config.toml
n_layer = 10
d_model = 256
n_experts = 16
experts_per_token = 2
d_expert = 192
d_shared_expert = 192
activation = "gelu"
moe_layers = [2, 3, 4, 5, 6, 7, 8, 9]
router_score = "softmax"
normalize_top_k = true
routed_scale = 1.5
balance_loss = 0.00878
balance_bias = false
router_z_loss = 0.0001
router_noise = 0.1
shared_expert_gate = true
init_std_router = 0.0276
lr_router = 0.00133
n_head = 4
n_kv_head = 4
head_dim = 64
vocab_size = 15812
norm = "layernorm"
norm_place = "pre"
norm_eps = 1e-06
positions = "alibi"
qk_norm = false
attn_scale = 0.125
tie_embeddings = true
parallel_block = false
init = "normal"
init_std_qkv = 0.0179
init_std_o = 0.00401
init_std_up = 0.0179
init_std_down = 0.00401
optimizer = "soap_variant"
lr = 0.00389
lr_mult_o = 1.5
lr_mult_up = 0.873
beta1 = 0.95
beta2 = 0.99
lr_head = 0.00992
warmup_steps = 200
schedule = "wsd"
decay_fraction = 0.599
decay_shape = "linear"
final_lr_fraction = 0.0
batch_tokens = 65536
seq_len = 256
doc_mask = true
train_tokens = 365900000
steps = 5584
dataset = "wikipedia_en"
Below are experts of layer 6 (counted from 0) of a mixture-of-experts language model. Rows are named router (the router's row for the expert), up (a neuron's input weights, with its number) and show model dimensions 128-255. Each number is 50 + 10 x the weight over its row's rms, rounded and kept within 0 to 99.
After each expert's rows: "gets" lists some tokens that make up at least twice as much of what it gets as of all text. This comes from a sample of Wikipedia text that the model never trained on. Tokens count by the router's weight.

# expert 4
router:41 57 35 50 58 67 41 37 47 51 51 70 63 53 56 67 55 65 51 52 44 44 54 64 59 72 55 65 38 53 51 50 41 50 40 48 62 47 43 35 62 29 38 52 51 35 52 55 64 36 57 44 67 60 60 43 59 63 35 51 45 46 53 52 53 61 51 48 39 31 36 56 34 40 49 30 60 38 43 46 49 54 50 76 50 40 36 54 38 54 75 43 54 61 60 34 56 47 52 49 60 57 51 49 36 46 51 45 49 54 26 62 48 40 47 55 57 53 35 67 60 61 48 46 56 64 51 59
up0:43 55 43 43 43 55 47 33 26 42 61 55 61 54 52 51 59 36 49 47 44 45 47 34 35 54 41 50 48 49 55 56 56 39 51 42 52 52 57 41 47 55 59 32 34 43 57 40 39 41 58 48 41 61 56 39 59 64 49 58 47 44 41 60 58 53 37 53 39 56 61 47 43 42 47 47 50 36 33 48 52 40 43 55 61 74 41 46 23 47 65 52 52 66 38 47 47 41 44 55 67 46 37 59 64 56 37 43 46 47 41 44 48 51 46 52 74 71 55 53 55 55 60 52 37 59 41 59
gets: "\n", " B", " S", " C", " D", " K"

# expert 11
router:36 49 41 49 53 38 42 46 52 53 62 52 61 46 36 33 54 40 66 47 45 57 61 59 51 69 52 42 31 52 44 43 43 53 51 65 60 58 62 52 42 55 70 46 46 38 48 47 42 62 49 42 62 66 60 50 45 54 59 29 58 49 49 52 43 68 51 43 46 51 58 54 50 64 57 61 41 42 46 62 40 50 59 56 40 50 32 64 77 73 47 72 44 44 48 50 47 68 36 70 59 48 58 60 44 51 44 61 54 69 65 49 52 37 52 51 62 57 64 31 46 49 58 49 46 60 59 45
up0:41 55 43 62 50 50 68 28 54 34 48 46 64 42 60 60 51 56 42 48 59 40 54 59 57 43 67 30 38 59 45 56 56 54 28 49 58 46 53 42 69 46 39 52 37 41 62 60 40 57 46 39 56 50 37 61 60 51 55 36 42 52 62 56 41 52 58 38 41 55 42 55 57 53 48 40 50 44 55 47 42 55 53 64 54 44 34 50 41 46 56 48 43 46 54 29 48 68 60 62 52 41 65 47 50 43 49 40 57 61 51 42 23 29 49 68 50 38 33 38 44 38 50 62 43 60 63 47
gets: " the", " The", " his", " ", "'s", " her"

# expert 9
router:67 69 52 53 41 51 61 56 59 60 55 50 34 55 39 48 81 41 49 69 33 51 50 58 70 58 59 42 28 45 48 37 56 38 54 26 42 47 53 48 53 35 72 46 57 45 53 56 53 62 42 32 50 39 56 44 58 40 53 66 45 62 42 55 61 51 30 60 44 40 46 56 65 33 49 68 51 48 68 30 40 39 55 44 48 80 44 49 45 48 53 54 61 50 49 39 51 52 59 56 51 56 47 35 55 54 51 41 47 55 63 59 55 56 45 52 57 55 61 55 34 61 54 32 40 58 52 52
up0:53 58 49 58 44 41 36 46 48 60 61 50 40 49 54 49 52 38 46 69 38 62 49 51 37 72 49 50 72 66 56 47 58 58 41 29 57 45 54 42 66 37 47 50 37 54 42 47 60 66 42 42 53 55 43 32 40 48 41 53 37 54 54 38 58 63 42 47 54 66 65 39 57 70 44 38 59 50 53 70 43 46 47 47 56 44 52 35 59 67 64 49 84 57 48 56 81 64 62 38 50 43 41 34 63 49 44 31 50 38 52 41 70 50 55 56 50 45 40 52 35 54 54 53 47 56 54 52
gets: " the", " a", ":", " of", "-", " The"

# expert 10
router:60 54 46 51 45 58 67 68 44 50 39 47 55 64 36 44 45 47 40 45 66 33 61 49 44 52 47 57 50 40 51 49 57 30 51 46 53 47 40 60 42 30 42 45 61 51 64 48 52 75 59 58 41 53 26 59 43 53 37 44 47 56 46 51 46 52 43 50 57 62 50 59 52 41 50 56 44 63 59 34 55 47 64 46 36 51 31 42 55 38 50 51 57 52 52 53 55 34 43 44 56 40 52 40 79 55 43 51 63 48 35 54 60 50 47 51 55 66 66 31 35 21 49 53 60 52 26 70
up0:37 57 50 67 35 62 46 49 35 46 64 61 57 43 53 68 63 66 70 57 53 52 30 27 48 23 43 59 32 61 52 52 57 59 37 48 39 25 64 59 57 34 54 41 48 52 49 39 57 56 64 50 55 59 63 37 42 67 59 62 66 63 47 54 45 54 52 53 63 40 46 39 58 54 62 63 45 58 69 57 71 43 58 67 62 38 54 52 58 44 58 41 24 49 41 52 51 32 56 39 54 39 60 55 39 33 45 37 46 45 59 52 57 38 39 49 52 39 55 48 53 70 62 56 33 51 59 61
gets: " in", " of", " to", " for", " on", " at"

# expert 5
router:37 55 25 25 42 38 60 59 56 51 32 55 64 49 39 51 35 42 47 59 74 44 58 47 36 50 51 43 53 38 42 45 60 59 64 52 49 45 47 31 70 56 51 44 47 60 51 46 65 58 59 47 53 53 38 38 42 71 38 26 61 54 55 44 42 45 52 41 49 59 46 54 41 62 17 54 42 51 41 32 51 45 36 45 54 52 51 66 60 70 56 73 45 46 42 55 34 41 54 35 67 52 63 64 64 49 43 59 73 49 64 51 51 53 52 49 40 44 46 38 50 54 52 54 50 55 50 62
up0:65 60 49 43 46 55 48 64 51 47 60 50 45 40 36 57 61 46 60 50 43 48 33 41 39 51 65 31 46 57 44 46 33 44 63 58 55 70 54 38 51 50 70 58 48 36 46 60 65 49 50 54 37 52 61 60 40 59 60 42 68 69 60 65 52 55 43 59 39 53 39 47 56 50 44 53 29 53 65 59 30 55 54 53 52 65 44 47 45 32 45 47 59 44 53 45 55 51 51 73 36 43 48 73 66 57 64 47 32 34 63 58 60 67 46 67 44 43 54 53 42 53 53 47 56 36 50 42
gets: ".", "s.", " =", ")", ").", " =="

# expert 15
router:46 40 51 56 35 45 57 54 69 35 51 57 50 53 43 57 54 45 29 43 45 42 62 34 43 48 35 49 51 54 65 53 62 38 51 51 38 38 31 46 63 48 67 64 51 58 48 39 52 67 62 56 51 37 36 67 45 62 38 39 45 60 51 55 56 46 59 66 37 59 45 63 28 72 51 45 32 49 52 48 43 26 60 51 30 52 47 45 41 60 43 50 40 49 49 56 49 39 47 54 48 55 69 48 52 63 54 49 63 46 61 57 59 32 53 58 28 44 24 34 56 45 46 52 58 58 42 42
up0:49 72 50 42 43 39 44 36 76 67 51 46 61 55 69 64 44 60 40 41 49 69 37 70 36 51 55 56 40 54 47 46 55 53 63 63 44 52 46 62 37 40 48 50 44 40 38 75 52 53 42 46 53 46 51 58 43 52 60 45 43 40 44 52 63 50 51 51 29 58 51 71 50 36 40 31 49 45 48 50 41 41 48 41 63 68 45 63 26 58 58 53 68 47 40 53 54 35 37 51 38 53 41 44 62 53 55 58 48 68 49 53 42 66 33 49 63 41 53 48 58 55 31 47 53 65 59 51
gets: " |", "\"", ")", ";", " 0;", " km"

# expert 6
router:50 74 54 52 39 57 51 65 63 70 49 40 45 56 35 80 27 43 35 48 59 58 49 36 61 36 46 60 53 68 45 67 78 47 52 44 52 48 44 56 47 50 60 47 43 37 50 39 49 55 65 28 75 54 52 50 33 64 63 33 73 52 46 40 37 56 45 38 41 48 55 52 51 59 51 46 39 41 48 50 34 38 52 52 40 68 41 50 47 41 67 45 50 44 58 32 58 57 46 47 49 45 51 46 58 52 16 55 56 53 64 50 41 57 46 55 30 58 56 52 52 60 44 66 54 52 50 38
up0:59 44 44 57 57 72 29 61 42 70 36 51 57 42 48 58 55 48 36 33 52 66 52 67 30 51 42 55 56 54 41 64 46 49 54 49 43 47 41 46 51 34 41 42 52 35 47 50 69 57 53 70 39 52 36 47 41 45 50 73 60 52 43 49 72 50 52 48 50 30 51 50 50 58 45 45 57 62 56 51 47 49 64 36 49 48 40 50 37 54 43 30 64 63 57 40 59 67 42 49 57 60 54 60 38 45 41 38 57 56 55 64 53 55 53 50 49 76 64 69 38 70 54 53 54 49 50 37
gets: " the", "'s", "==", " United", " National", " this"

# expert 0
router:43 52 48 53 49 53 57 61 64 53 40 59 43 43 42 55 32 47 43 44 42 52 59 59 32 63 32 67 43 40 53 53 43 35 62 54 56 52 52 44 53 56 62 40 66 51 68 53 42 45 61 51 46 36 66 54 45 56 56 44 48 60 42 52 58 56 38 39 51 51 41 46 39 41 44 63 53 65 52 49 49 65 58 57 48 65 60 47 60 29 47 45 39 59 41 50 50 27 48 37 31 56 70 35 50 58 30 48 34 57 58 52 56 63 57 59 47 25 61 31 38 59 56 46 49 62 42 51
up0:54 40 56 40 59 41 44 51 58 56 56 54 61 54 51 46 64 43 63 40 51 29 28 45 37 44 52 41 44 42 58 50 52 48 49 61 53 50 52 40 40 67 52 54 58 34 48 63 76 49 36 50 42 31 46 55 57 51 56 51 46 33 47 48 48 57 37 41 50 17 47 69 37 58 65 59 54 50 58 50 54 48 47 52 51 58 54 48 31 59 63 47 65 56 45 34 49 65 37 60 52 65 55 40 53 58 55 57 62 45 51 46 31 62 33 50 70 39 56 51 42 56 47 49 64 48 40 40
gets: " and", ",", " was", " is", " as", "s,"

# expert 3
router:57 55 61 51 48 60 56 51 69 56 37 46 38 33 63 47 44 48 43 51 39 52 50 50 58 58 46 50 49 47 36 32 50 44 41 54 57 50 58 75 40 52 43 52 47 79 78 79 57 40 45 48 54 54 54 50 61 58 42 44 45 42 49 53 44 47 46 58 41 60 58 44 46 57 46 34 48 33 42 45 42 61 42 40 36 44 48 41 50 41 55 56 57 62 38 50 47 41 45 63 50 57 50 32 32 50 45 74 42 57 55 53 71 36 47 58 50 57 39 58 55 39 63 57 36 60 42 42
up0:54 33 58 47 44 65 48 39 63 49 38 61 38 44 44 68 53 39 56 58 36 47 57 39 49 71 62 38 47 51 58 45 57 43 43 25 48 59 40 44 50 53 51 55 57 48 63 49 40 46 64 56 71 61 44 52 55 43 39 41 60 45 63 44 46 57 43 55 36 58 57 45 47 38 66 62 65 38 50 56 42 61 59 74 58 42 68 43 33 41 57 30 46 43 53 49 44 53 59 60 47 49 50 64 52 57 42 52 57 47 71 63 68 52 62 59 57 59 49 40 65 53 50 55 50 50 35 42
gets: " ", " (", "/", " \"", "c", "–"

# expert 8
router:73 68 52 33 53 45 54 55 49 42 60 53 60 47 44 64 35 45 42 57 34 55 55 36 44 51 57 36 61 47 48 64 55 37 51 46 44 40 40 44 67 65 52 54 41 63 46 43 53 63 45 50 58 28 53 65 49 69 52 62 84 51 55 59 33 41 67 55 56 60 54 57 49 65 50 43 42 39 36 65 39 47 69 48 44 36 61 56 41 75 54 60 53 48 37 65 56 54 65 39 56 52 50 49 56 58 43 52 49 38 48 35 53 42 41 53 33 51 51 51 49 50 35 49 40 58 54 59
up0:46 60 62 57 51 32 61 52 34 55 49 44 50 30 55 67 51 67 53 47 61 48 38 46 65 35 39 53 40 50 55 57 50 27 57 42 40 55 45 47 57 62 22 41 53 58 54 45 58 45 58 50 52 47 63 47 50 65 41 49 65 35 48 46 44 76 45 38 69 59 47 39 54 56 38 50 47 44 41 58 39 55 45 59 56 66 58 60 29 63 51 59 53 43 28 51 50 55 45 55 54 44 67 40 53 46 81 38 46 34 49 58 45 55 43 62 66 62 69 51 50 45 52 49 44 57 47 41
gets: "\n", "s", "ers", "es", "ation", "ations"

# expert 13
router:55 48 51 57 49 55 38 54 30 30 31 55 51 52 53 61 58 59 49 48 33 58 41 50 49 64 34 49 65 61 49 49 48 40 56 58 54 54 74 53 56 44 43 43 56 37 54 42 59 58 51 43 54 51 63 69 50 38 23 43 51 61 43 42 41 40 44 48 57 47 58 44 54 57 41 59 49 36 31 46 58 70 58 42 48 42 57 50 37 48 50 54 40 40 32 50 51 54 70 45 35 37 57 56 57 47 46 56 48 52 56 48 56 50 58 56 57 49 62 36 69 52 66 75 39 55 49 53
up0:37 56 59 39 54 60 45 41 38 56 49 69 58 40 47 41 45 43 54 48 76 54 55 48 47 48 65 41 59 57 59 40 57 49 47 48 45 49 45 45 53 36 62 73 39 30 54 67 49 41 64 49 75 56 25 42 51 48 54 59 39 54 40 40 52 56 53 58 56 49 37 43 67 39 53 60 56 59 70 42 51 39 39 52 49 56 41 53 37 55 51 50 66 55 47 68 35 52 66 47 48 34 49 52 43 58 33 47 50 25 59 44 44 43 55 46 42 57 53 50 48 38 47 61 77 45 65 57
gets: "-", "|", " |", " St", " l", " Al"